From a checkpoint of a small mixture-of-experts model trained on Wikipedia.
Size: 8 layers, 8.43M parameters.
Training: a variant of Muon for the experts, 258M tokens, 4344 steps.
Below are experts of layer 5 (counted from 0) of a mixture-of-experts language model. Rows are named router (the router's row for the expert), up (a neuron's input weights, with its number), down (a neuron's output weights, with its number) and show model dimensions 0-127. Each number is 200 + 20 x the weight over its row's rms, rounded and kept within 0 to 999.
After each expert's rows: a language model's description of what the expert responds to; "gets" lists some tokens that make up at least twice as much of what it gets as of all text. This comes from a sample of Wikipedia text that the model never trained on. Tokens count by the router's weight.

# expert 22
router,217,147,196,204,184,200,189,205,211,194,160,218,211,230,224,234,207,243,217,224,170,199,255,216,193,162,209,187,185,197,195,199,185,197,177,195,169,181,178,191,188,214,220,161,206,205,188,178,198,206,181,213,239,184,180,223,190,197,177,225,238,230,228,200,205,169,180,229,218,185,169,195,195,175,209,218,162,193,222,187,175,186,193,188,164,203,188,200,184,185,178,182,197,209,198,219,174,188,195,225,224,200,212,197,219,208,187,213,225,201,226,217,216,195,159,228,193,217,211,182,199,227,210,190,185,210,192,192
up4,208,185,214,221,209,179,206,215,153,211,214,182,190,216,218,216,228,204,244,177,184,162,223,222,204,187,201,171,201,201,205,170,190,203,153,179,209,215,211,193,211,242,250,207,214,206,200,168,165,192,209,213,216,194,235,176,180,192,203,177,233,230,195,185,222,189,210,202,193,221,205,182,223,191,188,211,217,171,182,186,172,210,239,206,185,233,225,220,182,189,203,221,222,216,202,209,211,191,207,241,209,208,216,182,222,182,180,183,237,204,186,226,204,194,226,204,204,216,169,229,179,193,212,199,189,207,206,162
down4,203,182,200,228,217,212,187,208,199,202,227,212,177,191,161,193,179,192,201,168,220,223,208,216,221,197,187,205,193,181,189,212,184,187,204,204,177,169,208,167,196,199,217,190,201,269,187,231,181,213,191,213,208,211,183,204,223,203,194,251,185,216,211,215,196,184,210,198,203,206,195,224,199,217,210,182,217,201,230,206,159,218,167,218,195,212,210,196,237,244,190,168,230,215,207,175,206,207,219,216,169,210,175,185,203,230,173,194,192,214,167,192,203,216,184,227,201,188,222,172,172,183,169,247,202,190,223,241
up5,188,162,213,171,158,179,216,221,170,226,197,194,197,228,213,222,212,193,219,177,204,217,222,232,211,191,208,182,187,214,217,192,209,228,154,243,195,185,183,202,229,205,203,209,200,207,221,186,182,190,176,193,223,176,164,192,211,202,173,227,205,173,205,168,225,141,189,186,191,209,195,179,193,159,204,193,172,234,178,189,168,214,194,188,158,238,198,189,199,204,200,197,194,221,227,188,216,186,205,173,160,203,209,192,194,197,207,216,214,186,225,215,213,200,165,227,175,201,194,195,199,197,186,193,191,196,237,209
down5,207,202,208,202,194,187,224,201,209,208,211,201,209,205,212,199,157,178,165,191,193,171,208,214,168,178,199,223,208,191,214,184,212,198,201,177,191,191,167,178,173,200,221,206,184,176,161,190,171,222,166,193,186,204,213,178,188,218,179,188,202,171,189,204,216,229,220,211,171,181,254,192,204,220,175,196,223,208,155,222,232,176,247,189,205,174,187,222,230,179,163,215,222,243,196,216,192,205,188,182,225,186,222,186,169,189,197,204,175,212,177,202,179,199,225,196,195,189,195,181,244,192,189,215,205,220,173,178
up6,211,180,212,175,221,202,200,164,233,223,186,229,246,221,216,201,166,210,180,202,186,224,188,189,216,201,186,225,179,177,205,217,208,201,193,173,214,218,178,188,207,179,210,207,194,186,206,201,193,224,222,200,207,185,172,196,201,219,204,195,245,224,216,196,190,191,228,195,189,191,192,183,197,193,182,171,182,199,202,211,238,178,225,219,204,185,161,217,234,203,230,167,192,194,217,205,232,214,178,227,182,225,216,167,239,186,210,185,181,179,239,173,241,211,177,193,159,193,184,169,201,208,185,205,198,181,242,201
down6,224,197,246,182,160,187,206,170,223,211,194,184,208,164,210,184,220,198,210,170,192,191,178,218,183,187,213,193,187,240,195,208,207,193,205,186,207,243,186,188,176,186,204,191,195,185,141,190,214,178,227,215,172,222,210,182,202,202,191,209,228,221,158,203,163,202,208,190,217,204,186,202,180,219,229,203,217,185,207,192,206,170,204,233,184,195,183,224,208,187,211,176,210,239,234,188,185,227,199,209,215,212,215,161,226,177,229,205,177,189,237,205,217,186,213,214,189,225,218,191,221,201,175,158,203,181,206,175
up7,222,205,212,207,220,177,218,254,191,224,173,195,194,176,194,225,233,187,183,203,204,208,238,178,203,193,212,199,177,220,198,197,223,211,204,176,185,216,207,214,154,199,171,209,206,188,208,221,210,196,232,224,214,197,174,201,196,206,153,209,228,202,204,177,182,199,180,210,214,208,162,195,195,136,204,199,189,172,185,191,186,199,181,198,178,176,165,203,185,190,196,183,210,187,169,226,181,227,165,212,202,178,232,185,192,211,196,237,214,181,195,156,202,198,186,184,185,222,221,182,204,178,188,227,202,240,221,200
down7,201,226,179,172,221,210,180,177,231,204,228,209,221,128,168,220,199,191,235,184,195,221,205,211,204,200,240,195,241,175,185,218,181,196,192,182,216,215,224,205,207,179,177,163,192,178,213,204,206,212,204,204,212,183,209,198,158,197,227,221,208,216,187,244,179,191,213,175,242,191,224,233,202,191,194,231,207,203,215,190,184,199,229,169,186,174,194,206,195,162,174,216,193,211,183,192,191,193,216,200,221,205,199,186,208,210,199,198,191,215,189,244,203,181,185,170,222,210,208,192,196,185,198,208,168,176,214,235
What it handles: Inner syllable fragments of rare words, species and drug names or foreign names, e.g. ri in Ceftriaxone or antshrike, ong in wrongly.
gets: "ri", "o", "in", "ro", "u", "er"

# expert 11
router,192,205,205,218,185,216,202,213,213,198,163,200,210,218,211,211,217,224,218,205,158,188,230,232,185,190,185,189,227,221,181,219,194,228,200,182,190,185,185,223,200,199,197,183,215,236,196,196,179,245,183,225,229,167,162,199,190,184,178,228,227,224,218,196,156,184,191,171,208,196,174,189,196,172,207,178,195,204,225,237,207,201,213,205,213,197,196,185,153,215,191,190,199,180,234,227,194,211,204,222,208,190,214,142,207,205,192,193,216,208,199,234,212,197,190,247,177,244,229,196,228,201,218,190,213,199,189,205
up1,157,176,196,184,185,200,206,217,150,224,178,182,202,174,170,208,201,160,208,217,222,199,206,196,177,201,205,171,180,214,186,195,202,185,229,175,194,209,189,190,155,200,200,229,208,173,189,224,171,214,194,260,206,191,172,201,195,220,200,203,226,229,188,181,196,170,204,208,199,244,210,179,212,226,212,204,215,213,164,144,168,190,197,214,218,200,196,220,210,216,190,173,221,188,202,221,193,197,180,188,201,163,208,202,205,173,225,214,207,217,189,202,214,177,221,203,178,224,185,192,172,182,214,223,189,219,196,229
down1,182,171,217,193,208,181,197,225,210,168,196,222,236,143,199,207,229,199,208,180,204,250,147,180,175,204,186,239,246,191,192,169,204,216,215,189,176,202,217,196,181,183,213,231,202,187,199,190,184,180,182,200,196,188,217,205,182,193,207,180,234,200,199,210,218,184,223,188,227,182,225,217,204,197,255,204,201,179,211,222,189,227,178,161,204,184,198,197,197,193,180,185,201,225,194,187,203,168,200,190,187,210,157,204,195,256,209,204,216,221,212,198,185,220,188,197,179,200,207,174,176,201,214,212,209,201,182,204
up2,196,191,232,168,159,176,239,196,213,202,205,212,194,195,182,191,210,159,181,203,224,188,223,177,212,213,198,204,210,228,156,206,172,244,222,186,215,182,188,207,215,176,180,209,200,215,192,209,174,218,185,210,185,235,206,222,213,189,197,211,183,183,196,196,154,167,207,178,188,204,184,216,206,197,194,206,201,211,235,225,222,209,216,190,198,193,212,222,162,207,170,204,215,179,238,233,202,187,190,258,223,180,197,200,214,206,190,205,190,200,237,221,209,186,208,195,230,200,202,172,238,220,193,211,183,192,180,242
down2,185,180,213,206,215,202,206,184,202,222,200,209,198,228,206,182,132,202,222,212,197,203,202,207,188,192,229,201,200,264,209,168,180,194,188,199,224,241,180,204,211,201,182,206,198,205,185,196,228,195,189,202,198,181,191,237,207,193,197,209,217,225,218,201,194,212,186,198,235,158,192,190,187,228,235,190,235,171,191,186,228,205,195,188,187,229,182,187,165,168,212,190,212,204,205,208,209,198,201,208,182,215,164,172,194,211,173,211,170,201,265,232,211,214,208,207,186,186,172,233,234,190,170,208,206,210,202,214
up3,216,240,229,214,191,206,182,215,191,216,205,203,200,181,224,241,220,199,213,179,202,211,179,241,185,187,214,176,222,215,193,199,225,170,198,205,151,164,208,214,134,212,198,195,202,225,191,185,185,221,176,238,239,228,196,203,213,224,222,207,209,195,204,192,178,229,196,149,200,203,197,223,209,177,171,228,197,186,198,220,206,210,173,209,220,183,180,185,187,191,186,231,203,184,239,183,171,216,209,219,195,174,216,195,206,202,189,192,200,196,216,198,188,197,214,189,180,176,212,198,215,202,217,162,230,203,225,172
down3,214,191,196,179,177,179,197,172,185,202,225,185,208,185,221,221,189,204,192,158,196,157,247,231,193,225,222,193,224,190,170,202,215,196,182,172,182,191,184,190,217,205,195,173,190,233,202,171,211,239,189,169,175,179,202,206,196,189,221,200,205,237,207,199,186,198,175,176,204,182,190,205,198,190,194,259,208,214,192,245,171,180,186,229,203,198,197,217,188,174,202,232,186,196,235,217,191,178,200,189,214,203,203,221,230,186,212,210,155,217,221,192,182,163,211,215,199,194,183,222,233,230,211,184,211,210,201,172
up4,203,199,220,201,171,206,229,212,181,181,239,217,182,198,204,201,208,198,199,196,173,143,219,194,213,230,209,209,205,199,186,249,177,200,179,199,207,176,197,243,156,214,211,177,173,233,199,191,197,202,242,201,220,177,184,219,201,227,208,214,205,163,199,204,218,245,201,213,208,211,192,199,210,196,204,196,203,208,247,224,179,239,224,201,215,203,197,204,183,218,228,186,223,190,202,201,197,170,170,202,201,215,166,171,160,215,193,204,209,212,239,198,216,210,176,210,183,196,205,185,217,183,239,210,222,187,208,170
down4,188,214,209,200,199,256,172,168,184,229,206,218,191,251,232,190,198,197,171,203,213,180,184,216,227,213,222,199,207,200,204,209,213,222,149,212,211,184,180,173,222,194,193,227,192,201,204,175,233,204,189,209,190,191,224,205,224,214,167,200,183,211,193,199,162,193,222,198,206,191,212,184,215,194,180,206,204,210,206,208,187,197,190,198,196,189,233,214,216,194,213,197,174,197,239,178,178,223,189,241,201,186,157,206,189,238,229,180,199,224,208,214,236,208,201,167,227,207,164,222,210,193,151,207,184,203,225,178
What it handles: Bare space tokens after pipes, colons or commas in tables and lists, usually followed by a number; also pronouns like You, There, and "$".
gets: " ", " $", " \"", " New", " —;", " You"

# expert 30
router,183,176,200,197,222,216,205,210,209,168,199,175,186,243,202,233,179,212,226,239,197,176,229,187,171,201,170,218,228,208,166,201,186,213,183,173,169,164,181,207,189,195,167,176,194,231,201,203,196,200,175,202,200,173,177,229,166,180,197,209,245,192,216,177,153,171,198,204,226,225,196,202,198,190,229,205,175,188,219,228,211,214,198,225,181,167,188,198,202,198,192,189,184,206,215,215,175,205,197,206,191,179,220,184,217,221,200,209,222,170,222,218,193,183,202,224,187,240,231,210,208,196,215,221,220,188,171,175
up3,151,173,188,193,210,160,186,211,173,170,158,192,175,176,193,207,237,226,208,208,218,196,210,209,221,202,191,201,211,200,152,203,204,199,187,182,150,220,169,206,238,218,199,187,186,206,199,230,192,223,179,189,235,168,215,187,207,229,193,189,219,212,221,187,189,187,187,207,228,187,188,185,201,241,201,216,215,176,186,190,203,213,185,150,155,215,195,219,176,227,194,212,202,181,181,221,187,182,174,215,197,186,190,206,205,209,226,181,212,199,207,198,198,185,186,194,195,240,210,221,177,214,165,225,209,202,221,210
down3,216,212,195,194,207,213,208,222,207,226,223,198,207,166,239,197,186,177,176,194,192,212,210,159,191,197,193,230,190,209,205,207,204,219,194,214,182,213,200,191,206,206,201,200,233,171,203,190,191,172,218,182,185,191,200,191,170,222,203,208,201,190,199,182,200,160,195,187,203,212,206,223,198,168,226,199,227,221,218,214,220,176,166,189,197,225,181,175,197,209,188,220,203,204,141,243,221,197,167,183,209,203,182,231,181,236,196,248,169,228,195,187,200,243,204,249,205,202,195,242,183,241,189,187,185,188,227,210
up4,207,190,197,215,186,222,208,182,195,134,219,171,156,203,205,190,180,208,188,229,202,188,206,218,202,237,195,233,209,185,196,182,220,245,196,184,177,178,174,214,187,185,205,192,198,184,193,206,187,167,190,152,199,202,193,217,173,185,186,242,225,197,194,208,156,199,206,196,173,214,195,203,218,185,193,204,197,194,196,219,192,213,171,219,188,195,229,171,174,184,181,213,192,227,216,212,186,184,156,154,211,194,194,203,219,235,214,231,203,211,183,219,200,179,210,192,188,204,209,219,179,211,216,158,195,167,182,222
down4,195,190,180,179,192,217,207,187,207,183,182,221,231,231,188,195,193,169,184,177,189,214,184,211,231,199,211,222,192,204,243,197,191,158,232,196,193,230,189,150,177,192,205,215,202,172,203,190,226,228,168,206,202,195,215,205,208,154,196,212,188,190,214,205,208,211,162,213,202,184,202,222,176,203,208,190,231,210,216,167,188,204,190,203,227,191,210,228,214,247,201,169,226,218,204,191,192,221,192,234,182,192,193,185,185,243,192,200,202,223,255,188,210,209,203,191,202,205,178,201,197,225,212,198,218,186,237,146
up5,143,201,179,184,202,207,206,180,176,219,214,243,202,216,180,203,201,214,191,192,173,218,193,208,239,207,228,206,200,200,206,189,219,206,171,193,183,194,194,206,203,190,197,203,187,220,233,199,159,194,174,208,191,217,195,212,177,172,217,220,228,205,202,184,202,213,202,192,192,187,207,176,194,200,189,175,218,175,211,228,215,214,204,211,175,187,204,207,177,226,156,181,233,199,192,265,206,189,222,202,193,181,215,182,191,223,181,186,166,166,199,242,219,165,175,196,190,200,189,253,194,200,169,228,187,218,223,179
down5,212,210,200,189,184,178,201,208,220,198,196,204,185,198,229,215,191,169,194,182,220,155,176,177,254,210,179,229,176,195,197,181,183,192,197,192,224,195,177,212,199,217,207,203,188,216,199,199,201,168,182,192,199,230,191,196,227,206,176,154,178,218,209,217,196,210,204,191,206,179,208,226,204,226,217,150,145,222,201,245,171,195,150,200,200,180,198,182,192,186,199,175,164,175,179,185,199,201,213,181,211,209,176,203,206,184,207,229,233,186,218,206,190,180,210,177,214,198,201,212,170,156,197,220,234,222,208,198
up6,193,190,213,195,185,206,219,182,202,194,199,200,178,232,177,203,209,198,223,192,231,192,223,228,222,205,193,196,205,177,162,206,209,174,255,162,230,184,236,204,175,196,185,186,207,255,184,173,195,165,206,230,180,156,231,216,240,165,205,227,213,183,200,178,173,178,181,194,216,207,212,205,214,177,203,207,186,197,205,210,168,185,222,187,192,185,197,197,220,176,224,220,182,189,174,189,173,220,211,197,199,218,206,167,197,222,177,160,165,183,200,207,207,173,203,206,207,204,178,224,212,201,205,212,231,187,201,182
down6,242,184,209,207,191,162,201,173,222,177,211,182,213,176,192,165,193,194,197,159,207,213,214,200,226,198,173,200,195,194,205,181,199,220,236,218,203,207,198,196,185,196,191,241,217,217,232,228,223,162,191,192,184,206,223,228,215,192,192,193,215,223,170,208,205,195,213,201,186,168,181,230,178,188,149,188,198,219,184,188,189,245,188,197,221,213,205,189,193,177,155,223,194,189,185,208,240,185,193,198,220,219,219,179,201,228,161,198,204,205,204,220,145,216,206,209,193,181,200,212,196,226,197,205,198,217,201,154
What it handles: Pipes beginning table rows or cells, list-item dashes, and colons after infobox field names such as Occupation: or Children:.
gets: " |", "|", "-", ":", "c", " -"

# expert 24
router,170,194,208,224,209,202,207,204,249,196,183,205,196,219,226,223,180,208,201,219,174,190,256,193,183,201,200,226,222,205,187,215,168,232,177,217,180,170,187,244,168,185,193,171,223,217,201,196,202,249,174,218,204,181,190,227,170,185,185,211,204,188,189,204,174,193,157,202,208,196,197,189,185,201,213,205,188,208,217,192,188,202,234,226,184,165,208,194,160,205,191,196,201,193,198,240,194,183,213,213,215,184,206,183,229,206,182,227,204,185,187,211,217,156,177,217,170,214,182,203,201,251,216,179,201,203,179,194
up1,207,210,231,211,196,213,204,232,227,196,215,198,208,166,224,198,183,174,204,195,188,180,244,195,189,220,211,212,242,205,224,233,220,205,208,161,231,164,194,223,191,227,205,201,201,183,211,176,240,217,174,206,210,183,196,187,169,219,206,233,232,241,172,197,207,214,165,218,231,213,180,176,171,187,224,228,214,190,199,192,190,198,212,219,183,214,224,177,223,203,191,197,168,178,186,252,206,190,184,205,236,214,216,231,219,197,195,234,199,172,217,220,210,203,190,186,190,210,186,207,197,194,203,226,202,221,190,216
down1,215,212,233,212,186,193,196,191,190,194,181,218,167,218,170,201,197,199,222,221,208,216,184,237,247,179,190,170,209,261,191,195,219,206,179,200,183,204,207,236,213,182,195,207,191,203,199,217,188,230,197,214,225,237,209,179,177,179,238,208,213,237,173,212,194,241,188,200,161,223,191,188,200,244,203,202,186,198,178,181,214,212,204,215,240,220,197,180,182,183,204,225,192,177,187,208,240,217,195,183,197,211,165,208,174,188,183,180,232,210,185,192,187,198,234,201,194,205,170,206,173,194,210,196,236,198,184,209
up2,181,203,204,202,182,209,236,205,190,211,223,183,148,234,193,206,178,196,234,220,207,248,209,223,183,197,199,192,217,192,178,182,173,209,176,208,235,180,183,229,200,200,166,180,233,213,220,216,167,200,191,232,184,194,215,210,203,222,217,202,174,205,194,218,212,233,197,178,185,227,206,180,184,180,216,226,211,169,198,173,205,188,188,195,218,183,215,195,212,206,208,166,218,185,162,254,195,217,207,191,185,188,195,231,224,180,199,206,190,240,237,220,161,189,184,222,196,217,203,189,229,210,202,192,224,217,199,211
down2,199,203,198,218,213,184,216,207,189,220,187,188,213,220,203,211,199,177,186,200,197,196,200,214,195,179,182,213,214,162,194,210,207,182,212,231,218,175,203,180,177,172,201,189,167,218,220,200,231,162,222,214,215,220,175,224,207,185,183,204,195,218,193,207,208,182,222,235,185,191,176,210,183,218,184,140,221,179,205,181,165,244,174,159,196,183,180,192,242,208,199,207,184,228,202,201,196,180,238,185,180,219,234,188,211,200,207,186,216,188,226,212,167,219,247,158,232,188,206,209,194,201,223,189,200,164,220,192
up3,176,213,191,167,184,179,226,189,208,171,201,194,211,188,184,211,201,189,192,218,195,208,185,210,210,215,179,171,212,163,174,223,179,204,234,199,172,158,180,209,205,186,197,190,224,199,225,203,218,237,216,242,202,196,234,206,219,191,152,203,198,155,183,177,203,204,171,195,222,218,230,177,177,196,205,175,216,191,193,191,200,162,237,224,210,184,180,209,199,178,195,202,203,215,245,222,213,183,190,191,175,179,205,191,217,229,226,235,184,214,210,165,230,185,186,231,203,204,219,171,217,206,204,203,220,187,185,172
down3,202,207,171,212,176,206,192,226,220,211,213,209,239,212,200,217,244,231,200,208,202,213,189,219,214,226,197,220,200,236,235,180,231,211,217,224,182,228,247,202,181,180,178,227,210,189,212,190,200,181,204,174,209,157,174,183,150,196,183,198,193,184,194,184,219,182,212,192,187,172,206,237,211,214,190,236,205,196,196,206,207,208,225,228,195,190,210,194,181,206,212,187,205,192,205,194,183,192,238,199,209,178,220,173,254,196,171,205,220,192,199,219,186,206,168,162,224,210,192,207,216,205,186,186,154,176,184,182
up4,186,204,199,209,208,188,216,184,212,177,186,234,195,199,218,188,204,245,199,175,195,223,213,223,188,200,206,215,228,243,208,139,188,189,199,207,215,210,238,172,215,192,214,221,239,241,195,202,175,241,191,175,220,198,193,202,201,183,176,235,182,210,201,214,216,210,194,213,184,234,228,194,203,226,191,245,203,216,232,183,175,207,192,177,208,205,208,200,202,217,185,197,221,217,239,201,221,191,191,235,198,202,220,199,181,192,206,209,213,170,188,181,217,209,194,211,171,212,213,189,161,196,180,232,176,237,179,225
down4,230,202,179,182,223,200,198,177,186,184,231,241,216,166,195,200,220,219,212,193,173,228,187,200,204,212,215,230,213,202,188,187,196,230,205,234,229,191,234,231,211,202,188,266,231,147,196,225,187,219,207,210,200,188,201,188,176,185,225,163,184,224,210,193,176,252,208,224,181,219,171,210,198,200,174,178,197,205,199,211,204,203,203,200,188,204,180,220,195,185,199,194,202,184,209,176,210,189,228,185,167,176,236,198,217,217,193,190,215,199,202,228,210,205,180,187,208,214,201,210,224,203,167,171,209,177,197,235
What it handles: Degree, minute and second signs, spaces and digits in coordinates, heights, ages and table figures, as in 44°53′01″N, (5 ft 3 in).
gets: " ", ".", "1", "°", "3", "4"

# expert 40
router,192,203,197,205,219,183,205,234,250,160,181,207,227,218,231,215,208,216,220,240,182,197,197,207,170,162,203,190,203,233,199,211,195,197,178,164,192,187,192,191,210,180,207,184,207,220,208,167,163,204,195,215,206,168,195,254,174,200,200,218,218,220,211,163,163,183,199,190,215,219,221,196,185,182,228,201,177,217,237,214,209,211,183,206,183,178,190,183,181,227,199,182,196,206,214,186,210,211,221,222,185,183,192,186,214,227,206,204,223,194,210,225,221,177,194,251,179,214,216,222,227,202,241,193,187,170,191,203
up0,201,195,209,213,181,222,186,195,169,194,192,229,220,159,211,175,244,196,173,186,152,202,224,172,182,201,210,206,194,196,205,159,182,173,194,232,215,189,226,202,202,204,196,184,169,163,188,192,208,205,200,216,175,213,202,202,194,225,184,180,227,176,227,207,212,202,210,158,194,183,198,208,222,198,181,211,191,216,225,176,207,185,169,227,231,233,233,196,172,188,181,195,184,211,215,211,214,186,240,206,230,194,200,210,212,173,211,181,214,235,204,213,170,202,194,168,188,220,184,222,189,248,181,179,222,201,210,176
down0,187,205,217,188,205,201,219,216,192,199,190,169,177,202,214,225,199,186,203,212,188,203,142,218,200,196,233,190,190,155,193,184,205,172,193,216,223,202,209,182,168,197,222,207,207,197,207,186,236,265,190,198,175,197,227,194,199,212,190,200,204,203,206,193,183,220,182,224,199,240,194,184,159,194,192,184,202,178,225,235,220,225,157,193,195,173,214,224,185,233,226,207,192,214,173,172,207,219,196,192,186,217,181,196,184,226,210,172,170,205,200,190,248,207,229,204,178,232,197,210,176,185,231,237,189,192,207,208
up1,224,217,222,205,192,170,213,196,227,211,181,201,172,206,194,222,229,186,190,174,197,210,164,205,217,207,148,188,210,234,202,203,207,211,169,201,188,232,197,160,190,166,172,195,169,204,188,212,173,172,200,220,187,163,210,166,201,229,184,230,221,191,204,245,189,211,208,221,207,183,201,205,165,205,196,196,191,190,176,198,228,230,205,212,213,220,220,189,195,196,226,191,250,176,253,183,210,195,221,196,213,209,205,198,206,233,212,220,188,204,229,192,238,219,198,215,207,192,202,207,220,187,191,171,214,206,165,207
down1,193,162,196,182,220,210,190,189,168,207,187,233,195,172,241,194,207,203,209,171,155,223,206,199,192,213,177,198,189,198,205,187,202,234,217,213,206,191,195,194,200,157,204,199,181,202,184,203,162,173,206,205,220,203,197,205,206,179,229,202,228,220,185,213,195,201,169,191,210,177,165,206,207,198,204,226,239,206,198,187,223,141,221,180,227,176,177,173,226,189,217,205,200,200,186,212,218,197,189,196,187,215,230,201,200,196,203,212,237,179,217,215,220,169,154,146,238,206,196,182,194,190,223,216,181,218,191,172
up2,198,189,180,227,190,237,214,248,187,181,218,204,234,216,200,187,188,181,190,205,233,195,175,225,197,205,206,215,181,223,172,211,221,185,185,214,188,223,214,181,209,215,217,231,199,174,194,195,199,164,216,182,163,174,207,216,214,187,219,202,225,198,195,204,181,188,198,169,226,209,174,201,225,220,176,201,173,195,210,199,197,197,213,234,211,212,179,192,183,211,169,229,241,181,178,178,232,158,147,211,199,177,194,237,216,216,214,211,218,186,222,184,189,188,188,205,195,229,225,186,223,212,213,175,239,183,189,218
down2,163,190,191,210,231,220,163,192,179,211,188,177,205,266,220,171,170,191,181,178,193,191,213,200,226,236,214,260,196,168,208,191,191,190,232,192,216,211,227,188,171,178,196,218,207,186,198,211,200,183,207,206,194,196,207,185,168,217,191,213,228,187,174,192,199,225,195,168,166,196,197,164,189,190,226,189,209,169,186,210,198,206,185,196,213,185,228,185,204,202,193,212,238,201,208,200,186,170,204,206,182,213,225,163,170,196,212,189,211,203,191,229,219,204,216,206,189,188,155,191,212,154,181,199,200,213,220,218
up3,182,169,226,171,223,178,223,195,235,190,207,166,153,172,203,223,223,245,198,212,200,192,211,176,191,185,225,220,219,217,204,168,213,229,195,205,193,175,209,192,196,178,222,177,200,199,180,170,208,174,202,208,183,231,227,207,182,206,209,207,199,229,162,205,191,212,185,183,211,222,222,186,180,210,231,204,217,192,206,177,168,186,200,232,193,198,188,171,157,231,212,202,224,167,201,197,193,216,216,236,176,217,212,192,173,225,208,209,216,208,183,204,207,213,156,206,166,213,190,210,208,175,190,235,209,198,215,176
down3,204,189,184,193,223,181,198,228,227,174,176,202,193,119,182,206,214,221,222,206,208,232,149,207,192,184,220,207,162,203,230,169,208,201,241,196,208,180,202,211,171,196,195,198,199,154,199,181,191,198,206,200,219,195,220,208,194,174,203,214,209,193,202,200,186,203,205,161,170,183,176,213,204,206,195,194,204,197,208,179,200,191,183,179,222,179,225,220,198,193,197,243,214,214,162,231,178,184,206,166,171,169,177,209,180,215,183,205,191,203,206,228,201,240,208,218,178,185,217,191,184,199,190,206,191,164,173,189
What it handles: Function words the, of, in, at, from, between, during, especially of after a person or title, as in Composer of the Year.
gets: " of", " the", " in", " on", " at", " to"

# expert 8
router,178,155,161,212,213,200,188,204,236,217,183,215,199,224,217,238,200,237,213,229,211,200,217,207,169,200,173,195,252,261,177,195,193,225,193,203,189,187,198,204,178,211,182,215,221,219,208,198,178,236,190,184,193,179,172,233,203,182,160,250,223,198,209,184,193,169,201,196,220,246,205,203,208,228,185,201,201,195,228,191,195,199,192,188,194,195,204,170,201,219,178,197,193,208,211,211,186,190,186,222,207,174,211,164,220,234,189,212,223,183,217,198,219,191,189,229,224,202,193,182,198,208,216,219,204,186,178,201
up0,186,209,187,229,202,181,182,194,221,210,201,184,177,197,242,228,184,173,211,190,211,183,207,198,191,195,218,183,194,230,211,208,200,163,210,206,209,202,177,220,207,208,186,187,218,208,220,207,186,212,201,193,253,210,192,180,188,213,183,213,216,235,188,199,246,234,175,220,215,252,194,197,193,217,214,195,202,209,210,181,195,185,165,179,201,243,245,231,191,210,177,183,185,214,201,157,191,161,156,206,208,199,206,173,180,235,187,224,184,196,200,172,210,200,205,228,207,186,192,192,178,198,231,207,218,181,164,230
down0,185,197,213,168,175,175,235,213,235,222,211,235,198,154,189,226,208,189,212,215,216,194,191,192,210,166,177,208,211,181,202,215,189,173,195,224,179,157,191,197,248,231,195,192,167,180,186,192,208,202,167,182,185,210,197,238,190,236,231,188,184,185,228,199,177,207,213,224,208,178,218,197,206,240,169,197,247,218,204,192,198,189,181,186,227,218,201,173,207,184,195,213,219,217,238,187,168,165,205,229,188,207,209,200,191,198,214,195,166,215,185,192,206,219,202,183,179,193,186,192,193,214,186,221,198,211,234,193
up1,144,183,180,195,201,175,202,186,193,226,196,210,194,221,195,231,193,172,225,193,238,178,203,210,194,190,181,206,222,205,208,211,200,192,202,210,201,203,199,163,216,207,178,164,204,226,187,232,171,209,198,202,178,208,208,179,159,216,230,237,216,204,190,191,182,197,194,202,213,231,203,204,166,214,191,216,185,201,178,202,244,213,220,249,172,237,222,204,184,205,190,200,198,180,192,198,211,186,213,216,180,251,186,162,188,192,201,209,234,161,220,212,205,207,212,193,228,196,225,144,219,212,196,208,189,208,210,175
down1,197,201,191,151,216,207,208,201,208,181,226,184,217,175,223,188,211,226,164,189,194,186,198,197,230,241,208,175,206,196,201,171,215,242,203,247,223,232,185,183,231,198,186,204,235,172,220,202,192,226,195,178,213,189,204,203,227,157,204,177,200,234,206,188,196,190,188,204,167,187,180,192,211,189,187,224,213,179,221,197,202,180,197,231,176,210,167,202,213,211,193,232,170,201,185,182,185,221,183,180,162,209,189,188,171,209,168,186,227,178,169,227,203,214,163,207,216,192,164,226,192,202,190,188,211,189,204,219
up2,197,167,192,212,203,203,175,203,195,191,206,179,174,201,218,229,168,185,194,201,195,223,174,198,178,229,194,236,213,242,179,201,200,190,164,217,206,195,196,194,177,212,194,195,217,210,182,234,205,224,160,210,182,232,174,216,170,202,211,226,227,215,217,184,190,201,174,164,189,203,206,192,194,212,195,198,204,199,221,187,181,199,192,232,234,170,227,209,205,190,191,202,204,187,148,215,220,190,177,252,203,197,199,201,168,221,227,214,180,162,217,216,230,247,185,186,230,196,188,200,209,214,204,178,240,208,227,206
down2,219,226,235,241,236,206,220,195,196,219,248,175,209,216,200,194,168,179,197,166,211,187,208,211,204,217,219,203,189,195,192,172,213,172,187,212,205,221,206,169,203,219,186,225,206,215,214,190,203,178,204,192,204,209,184,189,203,183,230,192,209,157,221,209,192,231,227,177,189,217,196,206,198,196,204,166,214,234,172,199,193,194,211,172,174,236,215,213,144,217,214,159,193,197,190,198,211,157,210,178,183,244,183,214,178,237,183,191,151,201,209,194,200,218,206,218,194,201,209,178,210,193,187,187,224,217,215,190
up3,232,186,193,235,193,183,183,202,198,183,180,200,217,182,216,211,194,147,204,198,229,215,182,188,212,192,184,181,220,215,162,202,231,204,186,194,177,195,213,208,234,216,192,190,191,222,229,216,193,200,191,208,187,184,196,204,217,186,212,193,185,181,209,158,191,224,239,190,225,224,212,175,236,215,209,183,218,194,164,220,178,174,232,199,223,173,242,197,185,176,201,206,175,217,202,178,203,179,218,215,221,208,173,185,223,236,212,182,196,178,206,196,231,183,223,221,215,236,195,188,251,200,213,165,209,176,183,220
down3,184,170,220,178,220,190,214,204,180,217,203,188,191,154,217,198,227,162,191,200,191,180,198,201,162,198,188,214,163,189,201,232,199,229,182,163,180,194,218,190,197,171,206,218,215,218,220,184,223,227,174,188,199,171,203,163,193,193,188,179,191,155,210,191,173,187,167,210,161,192,191,214,171,178,153,247,190,227,185,213,214,205,194,194,193,159,235,179,194,186,195,234,197,213,206,185,190,222,186,182,206,215,210,174,220,177,203,212,186,188,195,204,194,180,179,189,190,180,242,220,200,188,184,201,177,194,186,201
What it handles: The apostrophe before a possessive s, as in mother's, driver's, Women's; also word stems like ir, arm, med, air, gold that take suffixes.
gets: "'", "|", "ir", "ag", "ur", "ib"